config.yaml
n_layer: 9
experts_per_token: 1
d_expert: 480
d_shared_expert: 0
routed_scale: 1.0
norm_eps: 1e-05
grad_clip: 1.0
Below are experts of layer 5 (counted from 0) of a mixture-of-experts language model. Rows are named router (the router's row for the expert), gate (a neuron's input weights, with its number), up (a neuron's input weights, with its number) and show model dimensions 64-127. Each number is 200 + 40 x the weight over its row's rms, rounded and kept within 0 to 999.
After each expert's rows: "mostly gets" lists some tokens that are sent to it at least half of the time. This comes from a sample of Wikipedia text that the model never trained on.

# expert 1
router,170,228,214,199,146,266,199,229,196,104,217,216,201,200,175,232,246,178,251,184,260,194,206,222,210,167,193,194,243,197,160,263,227,279,242,137,202,198,255,216,163,179,264,167,178,222,208,265,176,207,162,228,160,167,182,276,187,286,265,189,123,198,214,160
gate0,257,257,197,163,262,166,183,257,196,156,270,218,290,273,170,198,159,166,119,208,201,131,140,196,212,215,168,204,242,193,215,235,256,188,142,233,242,265,141,198,192,180,248,182,193,214,250,195,144,219,198,155,150,193,168,146,186,232,249,315,114,263,241,213
up0,168,209,194,220,175,165,197,188,225,250,178,213,135,206,265,273,159,173,250,163,214,173,156,145,155,118,261,214,183,200,234,176,226,139,168,246,197,234,219,191,162,216,171,237,196,220,183,197,177,197,224,151,163,220,262,207,192,205,200,243,197,200,202,230
gate1,207,153,153,195,251,166,124,192,254,210,195,217,232,217,125,183,224,172,183,133,191,284,215,194,207,201,240,252,192,237,231,194,198,240,253,184,237,219,192,219,229,179,178,202,227,164,269,213,142,157,214,218,222,170,131,184,193,164,223,260,139,155,163,279
up1,233,198,179,159,246,177,261,270,196,177,170,266,228,212,178,172,169,175,248,167,175,159,180,242,207,190,140,209,190,183,125,265,172,226,219,206,146,208,145,232,234,209,192,209,192,168,165,177,230,195,182,176,252,281,145,244,199,155,179,286,114,167,187,284
gate2,191,252,150,218,193,189,224,179,273,172,211,311,230,215,199,271,118,205,215,216,237,202,199,318,108,140,250,188,156,251,193,163,159,163,209,240,213,178,167,182,220,175,236,214,169,148,188,198,242,124,270,181,226,288,253,236,203,188,222,209,195,235,230,233
up2,196,194,197,167,222,168,199,237,225,128,155,296,206,234,131,288,202,183,131,151,203,285,191,220,144,191,229,247,207,219,179,194,176,262,205,231,286,207,170,171,145,159,179,222,275,152,291,188,132,249,184,157,204,126,276,197,209,187,136,184,232,208,189,257
mostly gets: " a", " an", " his", " its", " her", " other"

# expert 3
router,208,173,134,164,204,232,155,222,187,202,165,137,179,164,239,110,217,201,267,238,183,182,233,195,213,221,180,235,200,231,266,193,160,176,221,210,160,193,204,200,167,139,196,233,230,163,197,228,237,287,209,237,209,253,169,164,208,160,190,235,215,149,177,214
gate0,148,220,163,164,205,183,212,234,189,215,201,216,213,177,183,141,302,181,196,215,187,236,169,230,170,122,204,193,260,174,232,183,159,227,205,152,214,260,205,192,178,216,201,169,219,267,246,193,223,183,228,104,172,270,161,208,220,247,170,188,155,267,261,197
up0,208,268,198,206,227,214,172,141,215,152,178,159,198,196,166,176,151,266,191,141,189,246,140,170,219,270,221,148,131,251,220,234,254,143,144,149,179,185,190,200,266,243,238,159,147,202,198,257,263,183,176,132,155,219,226,167,214,153,189,168,160,199,262,154
gate1,220,145,190,195,165,155,171,184,194,183,152,227,225,260,174,196,253,176,188,269,304,224,219,193,291,187,205,226,195,178,191,150,225,187,216,183,212,234,205,212,198,193,184,154,165,235,210,236,224,259,219,205,186,154,211,234,172,236,189,235,247,192,196,180
up1,157,231,171,207,203,202,146,215,225,141,214,212,232,251,186,201,265,237,227,297,276,167,194,174,190,219,207,221,202,209,173,196,147,228,262,171,164,153,128,186,245,123,259,120,171,153,202,211,235,184,186,235,125,200,154,227,142,279,253,152,132,122,185,199
gate2,179,182,123,198,147,226,190,167,171,181,162,197,243,264,211,234,220,158,208,219,141,180,153,198,272,167,231,217,203,179,157,254,214,273,202,174,134,184,245,170,196,193,260,170,239,237,208,257,153,182,169,240,149,249,186,199,239,222,247,259,112,187,148,171
up2,262,227,245,212,177,250,175,241,259,232,213,183,157,237,226,262,200,225,183,244,208,167,256,216,184,194,176,169,198,184,214,223,209,139,223,212,164,212,168,208,233,196,228,286,208,177,230,128,199,221,203,246,214,295,179,145,154,175,183,229,270,178,245,257
mostly gets: "n", "l", "r", " by", "m", "te"

# expert 7
router,191,160,150,201,262,189,160,194,300,195,188,193,189,273,130,123,112,224,285,191,197,221,150,174,192,243,144,153,152,194,277,232,167,192,301,243,242,256,170,142,193,223,153,162,118,205,175,223,206,237,214,197,232,227,174,184,113,195,256,241,212,219,280,186
gate0,143,212,192,240,242,115,190,152,204,91,238,158,193,201,235,230,227,194,173,154,209,223,149,169,231,209,179,252,256,202,142,178,198,127,251,213,185,224,227,162,269,215,194,182,175,94,220,201,256,151,201,203,238,221,156,183,192,179,215,267,172,253,196,204
up0,240,214,283,213,189,291,198,148,176,297,196,245,201,163,240,203,233,199,143,239,216,210,203,164,175,153,247,253,169,187,162,190,173,218,128,99,179,234,175,186,181,188,276,220,231,277,182,240,199,183,145,227,94,217,211,198,236,156,219,255,203,149,174,191
gate1,105,189,240,170,161,208,173,243,142,204,241,155,230,207,147,149,238,241,233,227,210,288,202,217,257,206,212,139,165,227,168,158,189,212,239,241,182,214,173,214,253,212,167,146,215,138,203,339,162,297,204,189,304,183,217,129,228,160,231,195,128,163,205,258
up1,151,297,155,153,146,198,189,180,178,229,235,243,215,173,112,188,196,224,196,233,191,205,155,261,216,224,223,229,189,231,133,219,234,204,132,173,184,203,259,181,232,173,190,183,231,181,165,192,180,178,233,244,266,198,206,247,234,138,262,255,251,150,186,254
gate2,165,269,152,226,164,200,173,169,184,207,229,226,204,182,162,99,191,175,168,256,188,219,199,272,233,139,130,158,177,232,189,182,232,244,132,234,227,250,160,109,188,181,152,220,190,221,231,152,211,246,199,233,185,223,250,196,226,219,258,204,221,270,220,262
up2,236,251,224,273,140,196,162,227,141,106,194,211,172,222,259,267,218,197,231,181,202,129,190,185,202,160,180,138,193,213,175,183,237,108,149,280,213,240,140,167,202,99,172,138,238,219,187,195,179,246,223,233,232,179,203,157,161,210,237,193,232,225,176,194
mostly gets: "kar", " Khan", "rah", " Singh", "urn", "urs"

# expert 15
router,190,174,188,244,223,261,171,206,60,196,189,146,195,159,254,195,237,181,248,210,198,170,168,196,244,166,184,174,193,116,199,144,225,158,209,145,93,185,204,226,161,212,143,185,157,148,79,189,219,152,209,150,252,168,139,213,145,245,183,124,210,188,290,177
gate0,169,189,206,274,198,243,201,284,193,195,156,171,173,183,178,129,241,205,130,207,205,197,200,239,237,188,216,131,242,177,152,204,168,244,186,193,229,205,193,189,135,93,155,175,170,244,216,204,196,278,189,162,76,210,256,155,266,286,184,128,205,192,169,278
up0,124,157,201,161,115,175,187,281,197,163,246,269,221,248,212,255,194,205,212,209,167,236,195,215,214,195,138,236,157,247,169,245,148,258,215,189,159,201,106,187,203,197,189,204,174,171,231,173,292,180,232,156,176,175,262,165,230,226,177,302,245,147,267,249
gate1,244,226,178,208,194,186,219,135,214,160,203,190,213,201,162,182,179,131,228,140,186,243,241,244,220,221,182,157,119,269,197,175,209,218,188,219,193,147,222,216,210,266,180,188,202,180,271,274,228,203,221,196,171,196,139,227,151,177,161,164,201,189,242,255
up1,266,150,199,168,191,245,200,212,268,215,200,253,151,209,199,205,165,224,179,206,194,225,212,281,200,134,254,169,194,217,200,156,262,198,210,151,160,214,223,233,153,165,201,208,193,132,204,174,188,241,164,94,225,183,171,145,165,250,194,180,197,260,201,157
gate2,244,197,119,218,172,273,135,269,198,210,159,166,219,224,180,190,153,238,202,192,196,163,236,223,226,116,229,242,221,178,215,195,201,155,199,161,221,188,157,146,282,236,194,177,193,254,226,178,264,177,189,122,205,169,186,198,171,226,237,223,151,187,185,192
up2,232,218,204,166,191,209,302,182,194,214,302,152,204,191,250,166,115,241,164,247,254,174,235,228,233,161,217,219,269,278,201,203,217,168,231,216,156,218,190,208,186,153,204,221,160,197,260,190,220,205,201,176,167,127,133,150,142,114,198,166,174,133,198,204
mostly gets: " de", " et", " von", " van", " Los", " der"

# expert 14
router,160,220,211,202,224,151,189,179,265,144,152,202,194,186,202,141,201,201,164,236,153,197,312,207,151,207,186,268,160,195,229,234,144,170,172,152,171,182,251,177,210,247,190,161,231,195,229,143,164,136,167,245,122,207,249,192,175,191,174,229,154,170,212,158
gate0,198,236,125,179,180,183,223,264,223,258,192,123,225,162,215,138,217,208,177,133,205,194,178,144,183,172,162,169,169,190,213,93,163,113,250,158,290,179,151,211,123,216,186,170,111,254,210,253,124,209,171,201,280,169,238,193,283,240,274,159,183,223,248,247
up0,202,136,157,102,207,219,138,181,218,281,247,224,218,252,260,218,144,143,185,208,143,160,269,175,139,265,112,148,201,234,214,220,235,185,192,237,169,205,176,211,137,170,232,196,209,124,197,213,226,175,156,152,234,159,225,177,122,209,179,256,177,121,200,208
gate1,145,211,227,202,214,146,198,245,192,184,179,138,180,190,145,232,194,211,260,210,188,222,245,173,243,222,217,197,231,261,231,139,250,259,197,208,243,245,141,288,176,228,222,191,194,175,245,157,208,203,230,201,231,206,179,202,149,241,177,182,259,144,169,223
up1,194,215,265,184,182,233,196,280,203,198,281,185,159,191,260,178,194,158,135,220,215,216,222,158,222,103,175,193,152,180,193,282,245,262,219,271,202,218,208,166,234,169,177,181,237,147,213,285,270,172,247,210,218,285,99,186,173,190,240,260,216,207,194,260
gate2,240,273,124,214,163,190,155,199,223,267,201,191,210,170,253,130,197,257,230,164,193,156,294,158,231,120,212,124,179,163,180,226,239,167,179,215,224,128,268,200,246,234,307,167,196,236,260,189,184,152,213,178,204,212,247,153,173,148,132,184,191,134,249,189
up2,157,213,194,197,188,207,316,245,216,151,190,222,260,189,223,167,201,177,209,227,295,168,231,194,177,179,226,199,195,238,152,292,166,219,130,200,170,138,155,235,201,221,232,254,248,253,194,133,216,141,224,244,258,217,267,267,159,206,232,159,139,199,254,161
mostly gets: " |", "|", " •", ";", " ;", " /"

# expert 11
router,221,183,184,164,195,250,210,181,151,223,224,224,222,155,226,200,217,243,163,151,173,161,199,181,198,250,222,261,248,224,205,217,203,237,177,207,222,242,274,169,225,129,263,261,172,270,155,245,218,154,140,192,206,149,160,201,222,205,155,149,294,238,252,267
gate0,241,184,248,208,160,214,201,188,206,185,221,198,244,241,257,136,261,214,188,162,185,204,125,157,202,213,215,226,174,172,215,192,207,199,250,215,224,234,250,231,177,128,147,232,172,200,200,136,211,180,181,224,191,171,258,227,225,214,146,182,153,172,155,153
up0,207,228,249,199,159,237,268,230,230,165,183,226,208,237,174,266,236,158,220,265,200,219,209,213,168,188,193,196,224,286,214,253,222,267,193,226,181,229,186,233,202,187,258,230,246,179,143,177,170,175,257,206,128,172,174,184,200,178,230,187,207,173,242,171
gate1,244,244,164,214,217,220,258,142,251,270,315,218,192,235,210,108,263,200,188,188,165,180,219,239,173,206,140,173,211,231,270,234,270,221,191,215,241,224,216,204,106,175,257,202,185,209,205,215,211,170,120,210,152,149,225,182,232,138,173,220,235,161,243,216
up1,191,187,170,219,208,178,168,136,256,212,209,187,239,172,180,195,161,228,253,248,179,129,173,169,270,109,201,205,123,226,256,165,189,208,162,196,228,251,191,183,224,134,253,233,128,240,207,130,199,214,261,161,225,195,206,165,153,188,232,275,204,202,257,161
gate2,148,234,217,178,226,184,264,232,234,196,292,216,232,171,191,210,195,162,216,190,139,183,165,210,191,204,234,154,256,263,234,228,199,179,237,228,231,245,156,237,183,203,128,210,176,169,212,242,231,144,254,197,235,166,198,157,131,193,205,172,177,203,166,198
up2,170,164,242,164,213,145,269,222,222,293,238,206,189,199,192,132,215,158,165,306,123,211,195,156,190,176,260,179,239,178,194,210,195,164,132,201,148,200,247,134,139,169,201,238,211,192,216,236,216,165,138,157,193,222,198,144,177,238,178,202,250,235,206,210
mostly gets: " York", " California", " th", " sh", " Syria", " f"

# expert 5
router,210,206,189,178,167,151,298,187,238,235,218,242,267,237,184,214,172,184,177,226,213,221,164,201,229,186,178,212,222,273,192,189,203,229,182,149,225,198,217,228,232,215,194,206,250,183,192,218,180,105,172,226,208,235,196,241,172,152,209,155,214,183,203,190
gate0,209,173,153,180,211,243,223,168,267,187,247,125,189,222,119,225,172,209,140,200,146,199,241,252,216,228,265,181,231,169,193,186,200,195,235,212,196,162,183,142,196,174,169,234,193,252,196,357,252,216,216,189,189,128,161,180,156,204,202,221,212,147,209,207
up0,132,255,223,115,157,178,195,212,241,198,152,196,254,175,207,207,147,204,226,200,149,102,242,217,191,234,181,194,210,218,195,193,218,180,235,184,267,227,249,217,193,221,221,250,208,210,130,257,195,133,224,221,161,141,223,146,257,323,180,206,192,121,200,243
gate1,218,164,127,164,288,204,228,158,231,188,255,171,160,221,234,231,217,198,172,174,212,203,155,280,226,207,189,131,255,198,185,254,170,177,173,186,159,247,269,171,209,173,218,222,224,214,228,167,176,229,256,239,272,284,210,217,161,164,184,162,198,197,194,172
up1,204,221,134,210,178,194,161,175,136,198,249,247,183,218,243,203,265,156,196,182,190,184,142,266,189,221,248,232,178,148,195,143,142,188,194,237,192,176,188,210,152,173,295,244,141,248,241,252,181,184,185,266,253,213,269,215,240,134,169,195,176,220,225,216
gate2,235,182,205,77,174,219,224,232,179,208,182,209,255,225,265,121,204,175,237,168,278,200,216,181,160,174,183,254,153,239,260,265,302,194,225,161,152,241,172,233,209,194,212,195,195,224,205,207,245,203,127,215,156,244,212,144,223,297,222,248,181,202,186,198
up2,157,200,207,237,191,213,179,239,231,274,179,155,200,236,245,255,209,218,242,221,162,249,289,140,144,159,209,195,217,282,194,180,135,250,140,258,224,253,207,180,205,159,231,234,143,231,211,197,209,202,147,224,240,153,178,181,244,292,213,240,201,187,174,218
mostly gets: " ship", " director", " band", " government", " father", " way"

# expert 10
router,279,145,210,213,218,196,192,186,194,224,196,225,130,236,192,234,231,228,235,173,231,219,117,296,218,228,254,127,176,230,183,205,207,190,159,234,161,182,202,125,284,231,144,217,225,161,255,207,238,228,143,159,183,172,258,218,274,273,166,220,204,210,309,214
gate0,239,104,145,244,197,170,240,139,219,167,267,224,225,225,185,258,202,210,253,99,232,208,247,256,156,191,200,182,189,299,214,225,156,261,139,112,184,199,161,172,233,215,188,181,174,295,198,242,204,109,230,243,180,230,220,224,222,194,220,230,220,187,200,244
up0,254,163,190,180,178,205,233,188,215,225,203,269,171,194,213,203,189,161,236,230,170,231,195,140,201,232,176,221,240,136,268,130,212,174,248,180,216,260,204,248,109,204,152,231,250,124,225,230,130,229,163,187,199,227,137,190,238,240,151,247,149,204,141,169
gate1,242,230,182,228,153,219,186,203,211,166,213,230,210,245,248,216,272,306,207,244,220,269,209,234,163,247,109,266,223,202,193,220,173,205,226,203,212,197,197,199,196,201,139,165,258,128,156,246,121,212,194,228,229,153,174,151,215,150,182,251,167,163,165,257
up1,177,202,164,166,247,166,225,166,184,189,167,148,244,145,298,186,200,223,163,140,190,213,249,243,130,206,196,194,172,161,202,169,203,266,194,217,222,81,186,218,183,221,177,201,150,207,195,152,166,207,222,142,163,242,184,155,231,239,169,213,216,211,179,156
gate2,199,206,168,229,191,193,177,234,196,171,148,191,190,152,181,201,188,158,162,203,233,205,227,195,175,286,213,230,135,213,264,171,165,215,216,229,236,136,195,221,218,160,131,286,179,176,224,217,216,278,158,216,201,208,220,259,204,215,243,174,237,205,167,226
up2,208,154,207,241,161,111,229,169,174,186,70,218,211,199,257,151,182,222,269,193,218,161,239,182,181,118,235,168,190,191,214,213,194,162,212,233,255,230,223,278,151,143,253,282,232,216,201,230,208,171,182,185,152,150,258,184,194,198,173,174,255,150,174,187
mostly gets: "\n\n", " fa", " anti", " cells", " mechan", " ge"

# expert 9
router,174,275,201,226,182,181,233,141,243,255,225,275,246,323,202,203,209,218,188,183,258,185,293,218,208,219,132,235,205,176,208,212,241,188,200,220,210,218,223,246,187,189,170,241,200,192,287,165,229,115,297,150,151,204,205,243,208,252,194,250,198,199,199,142
gate0,202,259,208,216,217,185,257,160,188,274,180,188,191,185,216,121,166,272,132,262,220,207,118,155,180,274,167,262,227,202,159,199,205,177,240,219,220,193,251,242,149,228,169,253,233,173,204,280,182,234,227,199,252,146,170,192,182,182,166,168,205,173,162,214
up0,189,195,159,155,166,197,100,183,172,199,203,238,320,167,230,207,210,166,140,226,249,206,246,255,189,265,238,205,182,244,207,201,195,170,190,199,139,213,196,156,164,176,225,231,184,216,252,223,224,212,167,257,202,132,190,192,199,193,169,215,140,193,265,198
gate1,149,219,171,224,260,287,193,213,137,260,177,195,181,146,241,155,206,246,179,166,203,154,198,226,231,236,218,117,166,217,207,194,175,166,233,212,222,221,147,202,164,195,167,192,227,199,188,161,186,234,216,170,206,198,199,242,214,201,186,135,216,132,94,149
up1,193,159,231,178,197,188,264,124,82,177,166,232,217,241,176,248,152,201,148,167,212,203,183,250,206,138,253,190,207,185,199,244,193,169,261,201,178,146,215,222,221,215,191,187,196,226,178,144,284,194,263,190,241,125,176,199,177,206,188,255,149,192,247,160
gate2,255,213,140,219,236,207,218,152,169,254,181,260,149,213,278,243,205,220,173,225,197,226,187,164,253,211,181,173,219,211,156,236,206,215,262,251,242,210,241,208,178,69,200,233,246,172,258,206,204,235,169,151,210,234,204,228,203,164,180,222,90,275,193,196
up2,177,119,148,188,163,221,143,197,144,246,166,242,219,182,116,176,240,213,216,134,235,326,169,207,152,120,213,312,251,231,211,161,144,183,157,221,251,243,280,181,249,191,201,206,170,190,204,205,262,157,176,149,233,228,211,202,267,175,262,187,232,219,189,215
mostly gets: "=", " =", " Genus", " Website", " Coordinates", " Species"

# expert 13
router,144,221,229,159,188,207,201,226,263,188,166,255,194,175,175,198,267,169,135,149,229,232,160,205,230,220,165,226,242,152,247,232,218,230,175,177,166,180,233,177,183,203,189,158,211,141,274,154,216,234,298,233,156,172,260,148,210,202,208,193,155,230,92,226
gate0,192,254,206,259,247,200,172,185,171,194,188,190,173,232,182,243,215,201,179,167,193,212,166,182,191,296,165,217,258,139,247,135,217,166,166,215,175,202,215,209,217,200,177,159,164,280,133,228,219,247,171,203,188,160,193,168,234,212,225,214,210,292,126,213
up0,210,146,145,203,322,216,141,203,205,180,242,163,256,283,191,202,159,194,202,216,198,224,203,201,185,206,305,209,246,215,176,218,201,161,238,169,135,240,206,212,179,187,246,218,206,246,238,233,144,185,263,287,215,170,257,187,157,184,212,71,279,185,249,205
gate1,242,155,194,202,230,156,184,227,211,187,202,245,302,226,124,239,191,252,205,203,162,190,60,164,170,154,182,211,208,179,238,196,194,194,187,184,201,236,193,101,221,236,210,236,179,252,186,192,228,183,208,295,234,197,243,174,192,165,220,238,185,194,155,176
up1,179,168,262,216,187,248,223,222,200,148,203,168,114,235,125,169,212,188,229,183,179,255,246,132,222,193,206,146,142,231,188,210,130,198,218,249,156,196,226,195,206,183,168,175,214,259,299,164,176,233,186,197,152,246,186,187,106,199,215,124,212,215,219,182
gate2,302,210,181,252,211,223,213,183,166,186,211,273,227,238,164,204,258,160,228,217,194,260,233,169,154,176,293,230,203,140,179,189,261,302,178,180,255,206,226,173,202,185,214,178,203,258,239,206,230,198,196,231,164,174,236,247,193,219,236,203,152,180,135,235
up2,270,241,213,181,208,245,262,180,202,111,222,233,240,223,178,229,180,181,212,245,223,129,209,160,169,234,242,159,205,202,279,129,198,281,197,200,257,130,223,244,187,205,185,190,76,172,125,221,125,225,162,208,138,167,236,262,249,185,273,191,142,168,205,172
mostly gets: " Votes", " %", " FW", " DF", " MF", " AUS"

# expert 0
router,272,214,235,167,236,213,308,172,179,180,253,197,240,185,210,243,179,216,242,195,232,171,256,209,185,168,233,195,226,198,103,167,190,194,203,169,198,170,161,220,123,245,213,142,226,223,183,210,146,163,220,139,257,153,236,135,221,170,249,133,199,225,165,162
gate0,196,213,242,171,128,180,231,227,150,138,173,190,204,262,168,158,170,164,171,236,236,183,186,249,238,224,148,162,198,211,172,227,247,218,179,111,152,170,203,178,208,149,171,187,182,192,282,261,194,226,204,120,230,185,234,209,247,226,224,214,207,208,223,285
up0,113,175,220,210,209,165,266,237,248,144,260,152,236,184,217,215,221,209,169,233,238,137,247,179,159,259,208,203,214,240,212,176,156,235,211,169,284,186,188,190,185,179,149,224,237,196,245,212,209,254,194,105,161,165,217,222,188,211,172,150,184,167,165,149
gate1,243,254,264,183,168,182,231,200,193,236,150,202,178,190,228,216,200,180,228,283,268,193,203,179,243,185,241,268,214,283,172,247,241,209,199,306,215,230,220,242,163,230,186,231,217,202,194,209,202,220,219,138,209,140,210,264,202,225,177,243,142,191,179,174
up1,246,215,180,252,199,236,180,178,199,228,143,201,165,236,229,200,220,130,173,237,235,206,240,141,139,220,212,187,181,236,152,198,198,207,270,200,248,197,172,201,181,282,190,193,175,207,190,252,242,197,134,175,234,160,238,221,190,196,246,245,128,193,214,172
gate2,239,193,167,257,219,184,245,152,245,197,183,232,151,208,220,234,225,192,228,178,234,153,139,187,237,246,205,193,148,215,197,163,207,194,191,164,210,259,222,184,235,265,229,202,206,235,188,233,164,235,199,183,257,135,155,201,262,180,189,204,208,228,138,212
up2,212,167,162,173,226,213,232,131,239,279,209,241,235,188,219,201,185,178,206,193,209,176,176,185,210,168,206,217,194,189,240,146,225,166,162,203,202,276,221,162,233,140,188,186,110,201,150,159,129,188,171,207,228,162,166,143,269,207,171,159,197,247,128,196
mostly gets: " was", " is", " are", " were", " has", " have"

# expert 4
router,187,209,257,205,127,213,234,228,287,222,215,134,244,130,177,268,202,190,177,252,175,230,159,158,231,201,165,203,150,217,174,190,205,207,225,276,290,195,148,305,165,186,200,231,220,223,190,229,215,248,265,165,232,244,132,148,147,224,211,215,217,190,173,188
gate0,237,222,242,239,227,187,169,155,170,230,267,143,237,178,233,172,291,168,137,208,179,116,214,138,198,241,188,183,176,189,158,208,267,227,259,236,181,234,145,236,211,188,236,298,221,202,184,176,169,193,230,296,185,134,198,143,254,237,168,194,135,176,238,180
up0,193,112,181,246,218,178,243,208,242,168,199,200,136,283,265,163,222,182,240,162,238,234,166,242,173,160,190,274,172,191,182,215,263,163,181,183,228,245,254,134,246,140,133,220,153,194,251,185,233,248,237,230,137,211,179,263,214,231,196,213,210,251,201,195
gate1,156,125,283,162,182,192,168,244,154,216,245,130,221,184,151,227,167,222,162,206,139,154,173,166,200,255,161,208,178,249,197,172,234,178,139,191,190,191,142,268,196,259,217,196,176,203,235,223,166,160,195,210,171,208,217,134,159,158,214,170,176,227,134,150
up1,244,201,214,194,308,255,186,172,167,172,156,131,205,215,175,216,221,252,240,316,169,231,138,198,229,244,216,207,167,223,187,224,188,206,113,170,220,124,130,225,173,245,215,207,161,212,229,249,161,192,206,226,269,211,197,142,187,173,124,166,182,145,156,258
gate2,144,231,228,149,190,208,198,180,198,212,227,149,238,229,254,226,173,200,269,240,142,129,220,220,211,288,264,144,235,248,252,184,178,163,203,256,218,279,219,216,188,197,224,217,197,237,194,218,196,198,210,219,245,169,194,191,156,203,214,204,147,206,156,129
up2,266,191,217,158,174,246,185,225,271,218,176,146,250,184,149,206,193,169,154,199,252,155,199,148,122,275,152,217,178,164,181,124,209,225,235,305,168,155,200,95,175,146,205,201,142,191,207,172,151,263,201,169,236,192,135,146,234,220,122,232,138,232,208,151
mostly gets: " in", " In", "In", " during", " On", " December"

# expert 6
router,219,193,194,289,196,148,188,250,176,218,216,180,126,191,264,201,196,178,163,147,160,188,194,159,163,170,282,137,207,193,166,169,217,192,142,279,218,133,149,195,192,159,264,152,165,285,183,240,167,238,181,226,147,207,203,216,280,218,202,220,136,213,135,234
gate49,210,251,216,225,201,223,299,218,232,196,223,236,117,217,188,256,184,216,248,182,171,179,246,177,193,244,257,222,205,240,293,222,172,201,222,133,193,191,214,228,143,150,195,176,233,180,199,291,220,197,222,207,165,179,198,210,186,123,157,176,183,198,152,219
up49,181,146,89,206,242,230,182,209,207,205,195,215,274,216,191,225,211,267,242,205,208,185,239,163,235,220,154,138,238,202,239,152,149,127,137,197,177,207,174,237,263,277,161,257,204,205,161,217,180,218,225,213,237,233,248,257,218,277,172,219,239,208,220,167
gate50,216,176,145,212,222,177,207,237,301,195,277,226,249,163,224,285,226,249,211,193,174,201,199,216,190,191,240,195,240,211,197,261,175,271,176,167,221,176,278,180,187,254,152,105,236,198,206,210,199,127,190,233,170,232,231,224,240,157,90,136,194,219,134,214
up50,194,193,215,240,203,221,231,186,124,98,155,142,227,258,187,125,272,180,159,197,84,168,166,171,260,245,187,198,210,163,207,218,240,181,241,139,180,206,168,189,215,230,177,288,160,205,174,284,273,199,201,197,260,188,205,150,138,239,203,255,216,147,263,228
gate51,156,174,167,210,202,204,181,215,195,145,263,245,201,219,244,210,145,232,228,297,161,199,191,156,209,262,189,255,184,212,160,215,160,235,220,228,184,233,163,222,202,258,137,200,236,259,121,191,203,132,104,144,204,175,196,216,188,264,232,174,138,284,215,190
up51,206,175,243,266,197,224,246,277,194,150,254,130,229,221,225,219,213,230,230,204,194,194,263,232,214,241,219,189,184,212,168,215,283,221,242,188,207,233,256,81,163,165,191,269,234,183,125,218,186,215,169,189,188,237,198,160,186,136,191,240,174,200,246,215
mostly gets: " ri", "rou", "iti", "ö", "ui", " te"

# expert 12
router,238,165,206,186,223,231,139,212,192,197,174,167,172,174,135,162,154,177,172,209,205,188,177,171,135,156,204,245,152,189,216,211,171,155,176,228,189,244,191,251,205,254,239,160,264,143,237,109,166,252,206,248,236,216,204,218,203,163,188,260,206,152,206,173
gate0,279,188,118,170,220,225,243,214,200,162,229,185,200,163,184,191,254,201,149,235,200,122,157,105,185,239,226,228,193,169,171,228,174,102,259,241,154,252,172,165,202,151,212,295,117,195,148,229,216,178,247,238,168,199,166,178,213,176,105,165,169,212,263,148
up0,102,243,190,202,196,230,217,187,332,173,300,156,193,212,219,231,210,176,158,229,217,229,159,165,186,197,255,189,155,192,156,219,245,252,145,215,254,185,145,255,191,207,217,206,302,188,280,276,201,206,171,156,167,171,159,226,238,155,211,179,149,204,194,233
gate1,292,264,212,213,141,235,147,180,283,144,201,215,242,260,154,203,195,155,150,224,179,177,155,142,243,137,142,233,195,230,123,142,209,223,216,301,193,131,197,223,224,148,253,216,163,135,203,174,210,213,161,265,174,250,233,193,184,171,152,203,211,272,229,135
up1,225,241,183,286,254,189,304,172,200,228,138,214,101,219,235,245,207,193,227,179,254,203,178,104,216,211,189,176,166,247,159,171,233,201,190,247,128,187,176,156,272,205,192,161,246,277,201,163,204,228,207,146,246,248,160,209,163,154,127,231,165,220,197,197
gate2,222,238,184,160,233,207,153,207,212,182,199,249,177,166,223,257,217,197,191,228,232,232,149,202,181,155,191,202,207,210,246,211,227,305,167,91,175,215,163,241,227,108,164,207,214,178,175,168,217,174,190,225,210,177,235,230,209,205,136,199,205,190,163,144
up2,197,248,143,156,182,173,156,260,270,205,223,166,219,214,220,170,208,193,179,237,242,238,237,241,219,130,235,202,244,214,202,225,182,140,169,184,204,228,141,175,236,182,221,129,239,210,198,146,222,118,148,207,207,235,194,216,196,168,178,190,276,210,202,262
mostly gets: " and", " &", ",", " but", " which", " including"